config.toml
n_layer = 14
moe_layers = [0, 1, 2, 3, 4, 5, 6, 7, 8, 9, 10, 11, 12, 13]
init_std_router = 0.0147
norm = "rmsnorm"
init_std_down = 0.0
final_lr_fraction = 0.1
steps = 19651
dataset = "wikipedia_en"
Below are experts of layer 9 (counted from 0) of a mixture-of-experts language model. Rows are named router (the router's row for the expert), down (a neuron's output weights, with its number) and show model dimensions 0-255. Each number is 128 + 32 x the weight over its row's rms, rounded and kept within 0 to 255.
After each expert's rows: a language model's description of what the expert responds to. This comes from a sample of Wikipedia text that the model never trained on.

# expert 31
router [108 120 125 164 144  76 165 128 154 119 118  81  93 201 125 103 132 115 133 140 150 147 116  94 129 147  55 145 115 172 136 147 164 110 103 135  91 106 174 116 113 102  94 128 171 146 143 169 164  73 142 117 116 118 158 151 183 130 146  94 185 175  96 118 166 115  72 175 125 111 112 178  86 123  98 175 195 136 127  70  78 131 133  76 171 128 120 101 167 166 167 160 125 141 110  71 107 151 197 154 117 149 128 104 117  94 103 124 132 134  81 112  89  96 126 226 189 103 134 154  62 153 123  96 141 182 121  88 209 146 157 159 135 133 107  81  91  94 129 120 137 141 108 152  97 113 118  90  86 118  90 133 126 134 153 127  98 163 121 134  75 142 197  61 146 146 119 103 132 180 140 105 125 113 142  86  99 177 172 144 184 139 131  58  92  94  83  79 107 112 162  85 160 114 166 136 126 150  45 202 170 143 152 158 108 121 134 178 157 111 145 160 127 145 140  93  78  92 141 143  76 152 115  48 165  81  82 177  63 135 105 126 102 123 147 155 168 140  84 138 107 155 115  79 133 152 159 105 113 113 141 159 143 102 124 125]
down0 [169 107 137 184 153 197 160 121 141 143 106 158 178  47 123  65 118 159 105  51 123 138  69 111 165 139  62 120 102 139 140  94 141 135 139 127 190 143 107 131 117 110 153 112 102  71 114  39 144 133 110 139 142 134 154  83 126 109 145 182  78 136 120 205 119  93 107 105 183 149 157 161 142 150  93 154 115 111 176 103 201  92 161 157 148 137 111  70  78 103  91 133 110 111 150 181 116  96  42  83 152 107  95 146  86 117 123 141 141 160 148 157 121 105 107 148 122 100  71  91  46 125 124 147 110 129 106 148 108 102 122  74  95 185 103 112 110 169 157 177  77 131 122 115 138 141 122 106 134 126  98 157 109 165  91 152 119  80 141 117 136 167 123 123 179  84 143 116  91 139 137 110 189 109 133 104 125 159 140 143 121 126 144 154 131 118  68 125 119  99  89 175 149 178 129 112 185  87  78 170 143  93 120 120 124 133 154 129 157 131 151  98 184 126 123 171  98 147 124 179 167 141  69 116 134 141 159 132 145 154 155 111 161 112  69 134 153  91 146 130  98 153  58 121 176 198 143 132 171 138  79 101 144 178 145 108]
down1 [143 131 164 142 102 120 187 116 113 182 133 164 133  66 205  89 114 157  83  67  97 150 141 147 148 182  70 112 139  47 193 137 117 113 133 113  96 114 128 120 135 128 168  97 102 122 150 126  74 122 119 126 111 162 112 147 116 157 111 111  74 115 142  78 146 123 106 134 128 135 132 153 138 130 116 135 133 112  42  76 175  81 144 146  78 127  94 126 126 111 154 143 122  93 105  59  89 141 108 112 155 142 134 148 114 106 145 160 101 172 127 127 200 109 153 121 124 158 109 167 164 152 113  88 116 140 167 141 108 127 146 109 135  95 110 105  84 143  92 110 127  88 126 112 125 167 143 159  80 173  82 134  54 113 141 124  82 103 157  57 125 102 132 135 145 121 129 155 105 122 105 138 185 102 198 144 159 135 154  76 151  99 128 166  87 181 159 139 158  68  81  88  97 127 163 141 134 130 118  99  83 110 147 160 113 189 167 105 150 121 105 103 218 158  86 110  95 114 127 113 126  80 162  88 149 110 166 115 127  96 128 105 163 132 167 106  80 106 132  98 117 166 131 111 113 130 103 154 122 112 148 119 166 135 103 121]
It responds to: Prepositions and conjunctions. Function words linking phrases in running prose, such as of, by, from, and, under, against, usually followed by an article.

# expert 26
router [140 169  94 168 136  91 165 163 122 111  87  90 105 133 153 104 122 108  63 145  89 139 140 179 102 137 124 138 106 157 144 135 120 142 145 154 143  82 138 123 130  89 166 147 135 149 198 161 126 127 149 136 115 137 130 184 124 131 147 102 146 185 123 106 128  87  57 183 136 157  78 155 163 125 108 155 120 141  98 110  89  98 140  80 171 114 169 156 140 147 182 149 149 159 141  84 119 140 159 136 115 153 118 174 127  89 104 165 153 133 111  89 150 115  91  55 169 116 174 122 115 126 119 122 109 177 104 149 168 162  64 156  60 132 100 162 116 124 133 151 178  99 112 149 106  97 121  81 129 104 146  83 172 110 153 124 117 121 153 187 137 203 189 128 119 125 135 118 123 139 111 107 158 144 125 118  78 152 155 157 147 139 121 126 100  95 117  89 177 133 191  95 170 101 122 126 120 171  74 132 155 113 143 139 101 123 137 141 134  71 110 156 157 142 178 112 112  96  87 127 117 112  76  97 142  66 112 141  97  85 113 128  95  59 182 169 148 117 108 130  64 153 134 119 138 124 131  92 133 106 170 126 193  87 161  76]
down0 [122  70 121 118 104 145 132 131 118 145 144 120 142 123 119 212 178 197 170 140  96 146 129 134 132 155  65 121 120 149  97 115 142  82 100 139 125 177 131 156 103 162 126 122  79 108 196  92 188  87 107 141  98 121 126 176 130 114 107 162 159 127 175 153 110 129 124 140 114 119 156 168  96 141  71 132 152  83 152 135 149  99 191 116 145 190 124  85 115 123  83 145 123 138 164 141 116 115 138  86 113 177 127 105 148 138 201  84 124 123  33 117 116 127 134 139 163 170  93 120 156 163  94 148 157  83 127 133 166 104  78 142 180 113 134 109 102 112 170 108 114 167 129 128 130  21  67 160 109 136  93 133 123 109 125 171 107 133 145 109 157  84  74 164  86  97 102 156 201 151  77 138 131 128  75 164  95 122 172 149 116 123 135 117 102 139 130 143  83 121  79 138  94 108 166 163 147 143 115 121 140 163 119 174  85 137 148 100  95 131 155  79  98 112 104  70 157 107 127 153 135 100 159 147 103 106 107 119 189 111 153 112 109 115 118 131  98 113 110 131 114 110  82 112  98  92  66 140 171 159 237  97 156 108 107 127]
down1 [103 147  95 161 125 122 167 180  98 138 124 103 180 117 111 127 118 149  63 131 126 118 105 107 128  94 169 127 131 118 157 150 179 168 169 150 153  94 126 165  85 120 152  89 130 101  78 142  91  70 121 121 109 171 158 120 118 191  87 127 181 120 177 136 130 122  96 166 146  59 130 126 177 190 107 104  90  96  98 165  95 130 140 137 134 146 125 134 128 133 132 125  84 203 121 141 130 170  94  73 161 139 115 127 203 143 168 122 141 128 116 183 156 148 154 123 134 137 166 111 127 130 143 173 126 126 145 147 206  81 131 137 159 108 158 158 116 142 130 117 157 123 192 133 127 187 148  86 154 159 158  93 139  83 130  80 152 129  86 180 155 117 140 137 129  97  94 140  70 151 134  61 150 160 120 147 128 177  29 117 114 234 169 129 125 115 138 109 140 143 110  86 120  98  55 133 129 124 164 154 128 112 129 112 104 104 135 129 130 133 148  68  99  71  71 160 139 180 126 133  88 153 121 117 161 121  98 164 169 146 195 139  86 100 151 148  93 162  96 182 113 150 159 135 102  95  96 162  93 100 141  98 193 146 119 131]
It responds to: Numbers in tables. Numbers and newlines in scores, statistics and table cells, such as 74 in L 74–81, 79%, and 61.28 m.

# expert 2
router [109 103 193 182 179  97 173 161  79 146 142  76 136 105 194 127 114 124 120 149 109 104 114 141 111 119  95 113 152 113 159 130 121 116 106 132 111 173 148  31 119 101 141 156 162 149 139 161 122 100  35 134  76 132 182 132 155 111 117  95 140 167 120 133 144 139 119 154 138  68  46 149 117  58 101 157 142 147 127 114  82 126 185  95 171 146 128  87 174 135 127 210 108 145 118 130 104 113 135 156 157 145 149 118 160 100 126  77 136 151 126 119  92  99 147 127 124  98 144 103 130  80 101 101 141 161 141 171 147 169  98 165  76  94  96 141 128 128 158 100 112 148  98 156  84 103 114 128 126  90 143  85 132  74 113 133 125 162 142 137 116 134 128  75 159 111 159 117 169 154 155  95 170  98 152 149  75 159 153 153 133 156 127 115 115 108  85 163 134 160 161 137 122 137 116 108 158 103 104 158  76 142 176 169  97 120  47 147 179 108 131 134 124 175 146 116 103 118 103 120 123 122 126  97 122 109  79 182  68  79 100 117  93  77 120 140 104 160 121 134  98 145 178  87  98 133 128 139  87  65 160 125 104 104 133 102]
down0 [117 203 136 121 174 123 164 130 117 136 159 191 149 173 186 144 166 147 186  39  84 115 150  98  94 159 165 116  55 103 149 106  87 151 154 136 176 135  97 106 139 144 134 134 131 126 144  94 158 140 102 152 120 135 130 185 133 156 115  73  73 150  96 124 121 123 137 115 139 161 123 129  93 122 106 108 171 137 124 192 112 190 120 132 174 180 102 153 134 108  85 144 153  92 123 184 100 150  92 130  99 139 104 190 163 121  88 148 101 190 134 143 131  92 153 122 119 171 100 106 168 128 113 152 122 134 118 149 198 131 148  61 169  94 105 135  90 113 142 128 167 198 131 144  76 143 135  96 137 114  66 133 130  57  95 164 118 100  92 162 123 111 145  75 106  91 141 106 141 106 105 130 140 184 164 102 115 133  85  98 104  56 160 149 175 169 139 152 176 171 116 129 131 210 192 119 110 129 111 122 125 130 133 141  82 128 173  76 144 138 165 105 120  98  99 108 139 202 118 116 141 103  79 126 110  91  80 140 152 172  59 136 116 131 137 177 182 125 116 147 137  72 132 107  59 185 116 156 128 117 111  92  83 110  68 138]
down1 [146 151 155 116 180 124 144 140 166 130 165 107 177 161 145 114 144 121 135 130 137 166  60 100 154 168 166 135 132 192 212 154  37  92  64 133 135 128  96 104  77 185 115 115 121 111 100 177 166 122 182 124 107 161  83 156  98 142 129 124 111  82 173 142 103 148  69 129 106 155 135 114 134 110 131 158 118 144 113 121 181 131 138  93 102 114 169  97  92  85 132 142 104 163 118 137 154 139 124  84 186 118 117  97 141 179 103 109 105 146 174 152 145 114 111  76 156 133 125 121 138 163 114 104 159  76 116  72 144 133 108  67 138 136 181 126 192  90 146 149 144 132 139 143 117  95 145 166 122 120 111 110 142 102 165 170  98 148 143 119 153 142 167 110 178  96 139 144  86 111 174 145  96 213 144 122 131 142 129  96 153 141 174  98 102 132 112 171 138 202 128 147 119  93 100 142 133  96 131  95 104 131 132 109  74 143 125 152  93 127 106 152 109 135 192  87 110 107  76 120 146 182  78 203 137 164 161 173  83 100 159 111 135 121  86  97 176 120 144 132 144 109 169  94  82 138 124 106 137 136 128 153 178  89  99  91]
It responds to: Political and civic adjectives. Words such as National, United, local, political, List, Liberal and See also headings, mostly in lists about constituencies, parties and places.

# expert 5
router [147  59 162 136 173  97 139 122  88 125 113  68 131 159 162  52 154  97 131 116  97 109 126  93 120 146 104 157 108 143 152 158 124 139 166 158 123 135 148  80 125 133 116 119 179 132 171 138 136 125 141 135  59  84 171 120 136  84 171 114 170 206 158 152 202 109  88 131 130  89 100 161 103 111 131 160 172  96 166  91  93 123 159 119 137  67 148  51 134 145 126 144 128 187  64  95 126 144 176 182 140 128  98  40 176  48  85  67 125 133  87 112 122 116 110 146 155 112 128 180  89 135 128  96 144 153  87 134 116 182  56 143 123  96  74 114 131  95 167 107 104 106  90 108 118  93 134 106 106  90 101  96 126 105 141 144 127 170 173 178 130 168 132 133 160 171  98  91 126 148 126 101 105 170 112 153  89 157 138  99 180 126 133 143 110 120 118 114 151 123 165 104 134 155 103 133 163 117  87 163 157 165 174 138 127 149 116 150 132  81 168 120  83 146  86  87  52 115 122  99  89 157 134 103 192 142 109 153 119  78 140  63 110 149 188 147 105  94  83 174 124 146 169 108 110 142 132  64  92 112 169 143  99  93 100 140]
down0 [114 116 106 172 123 219  91 123 142  88  82 130 126 138 117 166 153  90  95 165 144 145 130  73 153 154 156 143 143 141 142 125  89 108 162  94 148 138 173 173 115 143  98 143 159 137 167 151 142 165 171  76 126  78 106 106 152 186  78 127 131 112  69 115 142 113 151 106 136  97 137  77 175 208 127 160 187 145 119 107 160 174 165  55 120  43 141 203 109 124 145 141 165 131 129 100 148 166 128 151 144 102 101 168 126 129 159 156 131 173 145 138 124 109 151 185 194 114 117  78 122 101 152 141  97 120  80 153 169  98 143 153 112 137  49 129 103 126 120 111 150 175  91 122 151 137  96 173 132  67 131 167 169 114 140 141 137 143 157 152 169 120 119 255 174 143 133 104  78  92 171  65 125 208 117 149 121 113 149 110 150 159  98 116 151 150  96 118 163 101 170  98 161  98 118 117 106 154 123 123 135 128 110 103 114 165 131  89 170 131 139 140 179 156 161 140 153 156 114 103 143 144  91 109 118 110 111 105  85 120 148 162 146 160  91 106 177 122 160 134 133 157 125 135 160 136 114 168 120 112 176  88 118 135 218 141]
down1 [128 176 110 147  76 135 183 157  70 124  70 187 152  96  94 212  74  88 126 142 121 100 167 122 163 112 106  82 109 136 183 108 139 171 113 161 163 170 122 141 133 173 144  71 145 101 101 131 111 164 126 130 169 125  68 143 135 116 138 117  56 148 130  80  78 131 129 128 208 115 123 127 162 130 127 170 174 154 150 111 144  96 116 115 104 118 112 161 131 143  94 144 136 127 139 166  57  79 116 106 101 148 102 127 143 150 140 116 116  99 106  79  81 157  86 133 124 107 116 199 140 221 199 155 162 150  82 107 160 127 102 142  47 126 122 122 119 161 139 136 151 141 193 181 134  98  90 142 132 116  71 114 129 134 166 127 128 156 180 106 145 127 106 125 128 121 125 102 102 176  95 132  97  62 121 174 104 151 154 138 112 124  89 176 161 135 184 124 151  71 105 120 120 133 152 158 133  96 169 104  61 102 125 122 156 132 111 121  60 152 105  97 121 144 116  96  87 167 112  85 102 144 123 155 128 138 140 107 119  81 173  88 117 117 160  88 141 133 143 111 138 122 144  74  85 140 114 113 139 106 130 184 116 123 142 149]
It responds to: Coordinators and line breaks. Coordinating and, or, & inside institution names (College of Nursing and Health Sciences), plus line breaks ending entries and biography lines.

# expert 10
router [126  83 128 126 205  88 183 131 113 113  42 172 113 130 118 124 126 124  96 150 118 171 121 116 147 146  65 135  98 117 116 155  98  83 110 156 133 168 121 150 111 127 153 160 164 170 155 212 165 153 116 144  88 138 162 150 135 178 156 126 140 137 160 114 133 126 133 154 157 106  74 152 108  85 123 148 131 105 108 130  99 142 152 107 124 149 147  87 128 129 160 152 128 165  96  94 133  98 134 185 139 112 124 117 124  58  99  86 121  83 148  99 158  96 140 131 162 140 109 153 134 135 112  80 139 173  78 130 120 108  81 177  51 122 118 110 140 133 126 123 111  86  92 128  93 139 118 128  73  93 120 107 121 127 166  93 101 181 123 127 119 129 188 110 128 168 154 108 108 157 133 105  80  93 141 123 138 139 137 169 174 159 161 118  88 119  95 178 171 132 122  86 164 103 137 153 189 144  72 136 180 161 194 113 110 132 109 159 147 130 138 112 133 213 181 105 105  38  91 103 112 162 103  63 111 121  94 137  83 138 110 138 111  83 190 116 142 134  85 142 126 171 152 114 103 130 137 117 139  84 135 150 133  87 123 102]
down0 [154 148  94 108 145  98  99 128 189  86 155 127 148 138  49 197 168 127 232 185 139 141 156 139  71 122 165 127 147 147 161 132 159 165 101 110 133 150 143 165 103 168  70 107 167 127 177 142 134 124 129 150 117 100 148  65 115 114  91  95 135 138 142 127 142 143 133 119  99 101  90 101 117 129  88 155 187  57 156 152  60 135 159 115 158 120 104 126  68 125 122 148 114  99 163  74  46 108 147 119 142 157 130 135  96 110 133 148 157 149 183 181 126 104 127 124  70 124 136  83 137 131  94 144 132  70 156  90 171 113 118  86 126 159 125 124 126 150 141 102 138  91 101 132 125 181  74 198 164 168 112 146 131  75 123  95 111 162 128 158 141 134 135  69 172 131 165 144  62 138 138 111 186 119  98  98 121  78 134 177 132 129 101  78 149 215  71 147 115 140 102 131 123 103 168  59  90  96 115 159 160 108 100 102 117 158 120  68 109  96 143 105 158  28  98 146 167 106  65 126 119 174  85  84  97 143 123  98 126  84 152 149 125 153 132 147 121 129 114 136  87 164 118 107 156 127 157 134 130  90 159  96 119 157 165  97]
down1 [ 94 169 142  86 171 138 175  96 138 172 135 210  89 150 134 150 159 134 119 136 104  99 160 169 155 118 136 107 117 143 108 105 119 170 128 109 124 122 165 114 171 118  88 148 121  72 106 123 105 118 175 130 111  72 132 167 128 107 127 114  83 116 148  99 127 170 121 118 144 119  80 178  72  74 189 159 120  89 142 167 122 137 180 117 132 117  93 124 134 149 138 168  93  99 125 130 176 154  77 149  72 159  92 101 124 121 119 127 109 144 140 133 119 118 199 130 141 124 127 105 148 123 136 116 180 136 118 111 130 107 124 168 127  92  98 201 139 103 158 131  89 141 111 115  94 108 155  76 132 104 127 124 147 114 169 166 121  98 182 127 137  93 145 101 214 123  98 196  81 114 113 114 127 123 124 168 105  82  92  98 134 117 128  96 116 171 116 155 138 102 168  98 152  98 144 186 119 159 130 137  97 136 100 128 159 201 120 124 124 173 141 195 123 111 184 130 139 118  99 146 190 138  93 133 173 224 137 156 109 149 197 159 131 154 113  87 110 121 119 113 131 114 122  60  93 167 136 178 148  81 158 118 130 148  50 181]
It responds to: Name-initial capital pieces. Opening capital fragments of surnames and place names, such as Br, Mar, Kar, Sch, K, often followed by further word pieces.

# expert 34
router [ 78 112 165 132 215 131 158 211 107  84  78 132 136 152 106  80  87 162 112 154 120 147  73 138 112 135 102 112 148 151 130 125 109 100 113 120 136 151 181 123 147 107 143 147 144 139 125 176 148 103  92 123 129 103 171 168 154 140 167  99 120 133 139 120 185 147  74 189 140  91 118 158 151  40 115 149 102 133 120  60 121 136 146 113 138 151 173  92 160 151 186 162 136 134 131 133 117  91 151 160  82 124 134  98 120 100 113  67 105 127 120 123 137  84 102 104 146 139 174 128  70 125 103 114 193 159  82 147 154 102  66 149  12  91  90 112 115 140 162 152 123 110 150 166  96  93 104 112 124 103 120 119  76  95 151  95 134 190 154 188 110 221 189 133 154 146 143  71 145 173 152  91 105 131 143 118  75 139 152 173 183 119 141 152  96 130  97 104 158 186 153 132 125 124 191 114 138 186 107 150 160 132 166 130  95 123  96 166 180 100 172 107  86 182 152 118  84  69  75 137 120 136 100 112 124 119  86 142  52 114  96 124 109  83 148 168 121 194 121 122 119 134 153 109 119 136 111 103 119 102 185 121 108  85 122  84]
down0 [155 106 162 133  66  91 106 124 180 170 178 173  96  66 126 108  58 181 166 106 144 126 116 141 173 138 103 122 129 156 101 131 168 105 136 141 108 133 124 144 125  92 139 141 201 116 125 158 140 127 134  97 102 173 125 134 185 191 107 161 140 114 150 112 132 170 155 114 135 150 139 167 113 110 104 136 111 142  99 119 144 116 132  72  93 104  98  83 131 180 103 108  83 107 118 102 120 147 163 113 159  90  56 159  98 126 172 132  80 176 124 152 125 101 139  83 140 160 112 118 118 117 146 150  84 119 144 118 118 139 148 122 140 127 101 136 130 133 139 159 121 197 165 162 127 121 178  95 150 176 111 124 164 100 135 107 149 126 156  86 127 143  88 144 147 121 119 150 130 129 128 153 130  81  52 153 171 111 158 101 123  65 121 111 108  95  77 129 165 191 100 129  55 127 159  86 138 117 109 112 111 122 100 111 165 106 162 151  51 185 119 118 107 115 159 164  92 134 140 167  89 104 127 171 117 107 138 150  96 131  95 247 181 116 135 112 127 212 141  93 120 135 168  83 162  86 128 131  98 164  68 154 103 130 116 102]
down1 [142 142 125 127 129  86 137 121 177 125 107 159 111 143 116  79 119 105 121  99 146  82 115 103 111 194 110 179  86  92 172 135 164 133 106 108 136 104 146 196 105 118 108 203 134 109 140  98  68 174 179 168 100  70  90 114 108 116  97 132 114 190 177 140 133 101  85 102 149 154 150 167 103 111 207 114 133 163  75 123 152 120 115 168 155 138  90 203  97  87 118 159  85 155 148 134 123 121 211 119 121  98 171  88 119 114 111  62 119 144 147  94  74 168 112 122 114 134 133 124 101 116 128 144  62 181  97 149  87 158 120 102  77 165 160 150 112  76 137  89 132  89 103 172 139 153 166  46 136 115  86 198 141 137  93 110 121 102 155 125  59 125 154 140 142 128 182  84  95 102 121  88 119 138 132  60  76 150 120 153 182 202 153 124 148 143 137 128 113 133 129 196 113 185 162  98 154 119 145 145 194  77 155 117 131 138 100 158 128 103 170 129 169 162 116 126 158 142 145 147 157 132 127  62 117 141 150 138 142 128 148 132 118 180  88 123 109 122 117 140 115 103 152 116 109 137 159 115  95 157 117  53  64 128 155 103]
It responds to: Architecture and common nouns. Nouns in building descriptions and species stubs, such as ground, portico, roof, floor, genus, map, plus capital name starts.

# expert 16
router [123 102 161 142 162 102 153 120  61  97  60 148 103 169 170  71 125  89 132 158 115 150 115 119  90 145  88 149 112 150 170  93 112 139 127 162 127 146 185  49 117 142 105 130 148 198 136 173 147 141 138 147 110 159 163 162 166 103 156  69 120 185 150 143 199 108 117 124  99 121 121 166 135 134 156 137 140 125 113  82  79 119 175 100 164 129  99 120 168 135 167 131 131 170 118  95 132 106 156 196 149 151 129 110 142 131  59 112 133 166 106 122 142  98 100 147 181 122 176 138 100 139 115  85 155 104 103 158 171  87 119 133  60  78  71 127  91 120 159 147  91 160 119 159 141 133 105 110  92  89 108 107 124 101 164 107 126 124 133 170 120 151 206 132 143 116 115  97 135 172 137  77 109 119 130  98 134 131 147 139 177  99 147 126  99 153  95 150 140 158 152 109 126 131 129 112 156 177  86 190 167 106 184 125 122 158  91 180 130 143 158 109 134 182 174  94 111  30  77 171 155 131  71 109 188 117 144 185 122 109 129 140  95 105 177 129 127 162  93 139 119 154 157  49 101 105  92 116  95 105 121 123 111  71  77 117]
down0 [119  88 176 155  91 126 139 163 163  91 146  45  91 142 178  94 169 135 147  68  49 122 146 105  86 140 176 156 107 166 127 155 110 164 124 120 140 186 110  85  98 109  58 135 130 177 120 144 138 165  65 113 149 144  99 127 193  82 132 161  84  93  85  97 115 115 169 157  41  83 131 100  65 153 220 129 150 139 133  93  95 109 140 168 152 122 157  73 183 105  89 128 132  71  99 135 135 138 134 121 170  42 156 136 138 141 119  85 102  92 170  93 140 124 143 122 107 132 152 116  78 141  96 126 127 144 124 121 154  99 124 156 188  80 127 101 128 121 128 164  81 134  92  87 133  97 133  99 140  43 136 145  86 136 162  86 143 134  93  99  74  72 115 171 103 148 125 124 131 126  93 116 127 165  74 153 107 160 147  72 128  68  69 147 133 160 125 105 116 112 130  97 131  74  93 112 170 115 142 132  81  83  72 143 114 163 180 143 152 104 104 137  28  90 130 125  70 111 160 137 127 172 114  58 113 142 123 117 142  87 171 177 107 108 125 110 177 137 126 129 189  97 154 131 109 100 100  86 153 144 125 169 133 145 109 154]
down1 [138 137 109 125 105 145  76 117 142 143  66 185 139  99 136 123 137 179  84 115 115 117 125 109  69 195 134 111 127 121 123 149  65 116  70 106 153 152 136 100 192 133  61 147 127 179  69 129  92 174 100 168 208 148 136 172  68 123 103  99 120 162 130 172 104  95 128 167 135 208 118  94 180 139 121 122 111 134 166 114  98 139 139 117 114 152 176  90 110 148  98 113  49 121 196 103  95 148 112 149 189  92 133 147 125 128  96 148 133  94 103  92  93 128 124 159 100 156  85 160 140 176 105  86 129 200 132 144 162  85 139 114 101  91  67 194  99  99  54  87 128 180 185 112 123 116 168 154 127 136  85 148  93  95 130 179 131  83 146 108 164 143 154 109 156  80 115 182 169  92 129 138 115 153 112 139 134 124 155 150 149 170 157 123 122 166 128  67 145 151 178 125 120  89 129 144 179 149 196 174 131 118 136  93 122  92 125 179 120 116  89 139 114 109  96 151 109  68  99 155  76 129 148 158 170  77 117 127 109 139 109  95 110 122 118 146 166  94  90  92 137 127 140 147 114 132 150 186  87 148 114 122 139 112  96  95]
It responds to: Title and name starts. First words of titles, proper names and quoted works, such as "The, My, Holy, New, and Life in Life Magazine.

# expert 39
router [136 106 142 160 132 115 132 183 123 125  75  62 147 123 185 121  97 105  89 148 137 118 185  76 124 149 105 118 148 153 134 108 134 160  95 111  95  90 164  62 138 149 151 149 164 128 117 170 152 120 167  98 154 110 141 137 161 168 152  85 174 164 133 122 145 129 135 216 119 102 114 188 116 107 146 158 170 112 135 107 100  87 179 115 147  85 130  93 168 142 195 102 158 117 106 103 118 149 115 154 153 111 161 111 103  86  87  78 150 110 133 121 138  89 105 129 181  84 170 154 117 118  90  75 155 125  77 147 174 131  93 148  73 126  74 149 140 121 147 147 137 145 105 167 116 113  96 120 107 120  98  88 154 144 200  71 109 156 186 158  79 144 185 120 157 113  82  62  87 189 142 104 133 102 157 113 118 177 143 160 193 102 168 149 120 104 111 138 143 161 173 120 142 126 111 147 178 131  55 136 132 141 130 100 110 128 150 201 190 101 184  95  99 162 167 113  94  52 102 128 134 104 131  89 192 134 141 134  95 130 113  81 119  82 174 132 127 143  82 167 112 167 135  95 134  79  93 107 121  79 152 129 135  86 137  84]
down0 [121 170 178 108 109 141  98 172 121  82 131 142 130 122  85 161 116 132 132  74 100 146 109  76 172 174 151 171 104 136 116  96 105 156 172 176 174 153 117 102 112  69 163 132 108  63 105 124 110  95 150  83 142 115 110 108 115 162 169  64 124 115  81 132 201 107  99 169 100 170 160 123 140 149 100 123 141 122  98 167 197 170 125 152 105 160 127 183 188 104 155 142 167 116 102 136  84 132 118 112 166 139 123  99  59 192 109 115 102 115 168 142  95  67 155 119 101  93  96  95 195 153 126 145 142 138 153 176  67 181 137  98 154 110 152 121 142 133 164 143 124  79 156 160 144 202 114 183 142 123  72 100  67 116 121 112 112 155 114 147  90  99 150  87 120 106 141  96 134 110 124 118  93 135 118 122 160 117 114 119 107 101 106  79  94 173 145 187 145 163 142 143 145 128 158 179 114 129  50 127 110 111 150 123  88 146 190 125 116 109 118 135  90 138 170 131 104 104 132 126 106  79 112 147 133 150 184 140 151 148 135 118 166 112 101 153 133 134 124 132 156 121 143 152 158  64 215 183 168  79 122 122 149 123 127  82]
down1 [122 174 126  87 160 183 102 103 108 187 145 121 151 145 106 129 116 135 147 113  92  54 215 141  99 149  90 126 140 147 197 121  93 154 102 104 137 113 169 124 142 112 106 161 132 134 101 141 152  91 171 132 123 148 142 138 123 145  90 138 170 146 165 100  68 150 157 125 136 112 100 144 124 160  99 120  68 200 125 163 131 127 140 150 172  85 145 146 143 167 164  67 116 168 111 142 116 131 152 132 157 137 164 133 105 155 112 142  80 113 137 144 154 205 166 152 150 119 137  84 123  80 120 104 118 118 152 108 104  89 136 150 200 142 114 140 144 167 150 128 106 115 116 110  36 110 159 120 176 125  96 173 130 204 138 131 127 163 100  76 186  89 152 124 105 132 170 152 162 137 104 159 148 137 129 143 122  84  27 107 115 214 148  79 144 167 113 128 111  99 102  88  87 129 130 120 107 121 183  95  77 151  49 160 157 190 128  90 142 142  92 122 112 100 141 101 188 112 138 137 190 129 157 121 132 116 127  64 163 109 122 102 138 125  61  90 159 130 135  91  89  95 113 155 136 131  59 147 124  83 176 139 106 150  92 150]
It responds to: Numeric table cells. Pipes and small numbers inside statistics tables such as goals, appearances, vote percentages and medal counts, like 0 | 1 or ±%.

# expert 33
router [ 89 121 163 148 153 122 171 142 102 119  71 128 134 172 117 118  96  90 119 155 107 165 134 186  90 101  93 134 147 138 138 130 179 168  90 143 175 113 180  79 144  78 121 133 136 120 176 154 100 165 104 115 124 109 132 181 133 118 132  68 159 167 155 144 177 119 105 207 119  99 100 130 127 134 124 157 150  99 109 111 103 122 150  57 116 164 124 132 144  85 195 157  85 209 134  68 142 156 132 156 146 158 117  77 144  88  95 122  97 119 127 134 118  93 145 117 165 102 156 150 114  29 116  64 149 157 150 194 114 174 102 205  44  88  76  98 147 108 152  91  97 151  64 143 127 173 134  89 105  99 110 113  73 147 133 104 100 128 128 157 102 150 187  65 116 123 148 112 124 170 158  52 137 126 183 104  90 165 129 144 189 136 157  91 123  69 106 128 109  85 193 124 121 118 139 138 133 160 113 186 118 181  95 167 136 166 126 139 125 106 180 144 135 154 123 160  83 112 125 129  91 125 113 102 158 139 112 151 128 125 164  99 102  92 170 122 138 161  94 173 108 159 143 111 110 113 113 143 114 111 159 165 129  99  83 116]
down0 [ 69  98 112  97  95 123 171 143 173 128 133 155  89 150 120 103 105 150 139  69  96 122 147 119 108 135 102 112 183 132 165 137  89 158 157  69  54  70 126 118 143 172 114 175 178 116  74 128 147 147 124 130 161 175 163 122 160  90 114 110 135 115 145 128 139 116 127 155 169 142 116 140 122 120 125 125 115 132 131 144 129 129 104 135 167 135  65 114  74 107 112 165  51  68  90  94 151 139 101 131 144 132 116 115 124 118 159 116  85 153 144 175 113 145 117 129 153 115 128 154 109  83  88 110 159 104  85  99  79 170 140 119 177 115 139 143 148 134 117 104 109  99  59 113 146 145 140 101 151 111 128 116  79 146 146 135 154 115 127  50 118 128 139  77 152 111 127 156 138 121 121 127 162 119 121 133 114 120 106 101 123 109 146 145 184 189 105 131  88 180  81 128  91 123 122 184 153 129 138 139  96 162  97 128 146  88 174  90 180 163 127 111 169 209 126 124  86 162 102  85 145 110 126  55  44 158  76 148 101 186 170 110  44 147 134 150 120 162 161 127 193  82 157 176 121 134 117 111 174 121  88 114 126 101  74 120]
down1 [141 197 112 171 116 167 196 125 193 165 118 103  47 124 144 147  88 176 100 126 177 161 142  80 124  98 142 130 109 123  58 153 123  95 163 137 126 120 128 142 133 122 147 135 131  98  89 130 106 132 177  67 133  83 131 143 162 103 127 137 129 170 109  84 121 168 129  62 129 133 171 125 127 193 160 139  82  69 105  98 150 148 114 151 177 100  98 153 122 122 171 101 128  75 106 110  85 108 149  87 132 104  47 144 156  90 121 112 160 152 146 127 111  87 115 190 158  51 139 131 169  92 161 163 117 191 109 111  91 162 121 153 137  93 185 168 163  92 106 126 159 134 110 123 122 110  75 135 129 142 152  91 149 169 149 102 194 105  83 101 128 134 158 172 131 103 157 206  65 112 127 194  95 180 108 105 107 125 146 166 218 121 113  98 117  76 145 146 130 116 151 132 121 161 173  51  66 106 139 180 126 109 138 110 156 179 121 110 102 129 111 166 136 165  90 122 107 131 138 168  65 170 118  86 128 145  70 140  65 112 172 114 162 120 102 149  77 140 127 126 120 121 143 145 101 113 145 178  77 137 162 130 101  60 149 118]
It responds to: Naming and dating. Participles like renamed, opened, named, published, plus as, recent years (2016, 2018), and bracketed year or unit closings.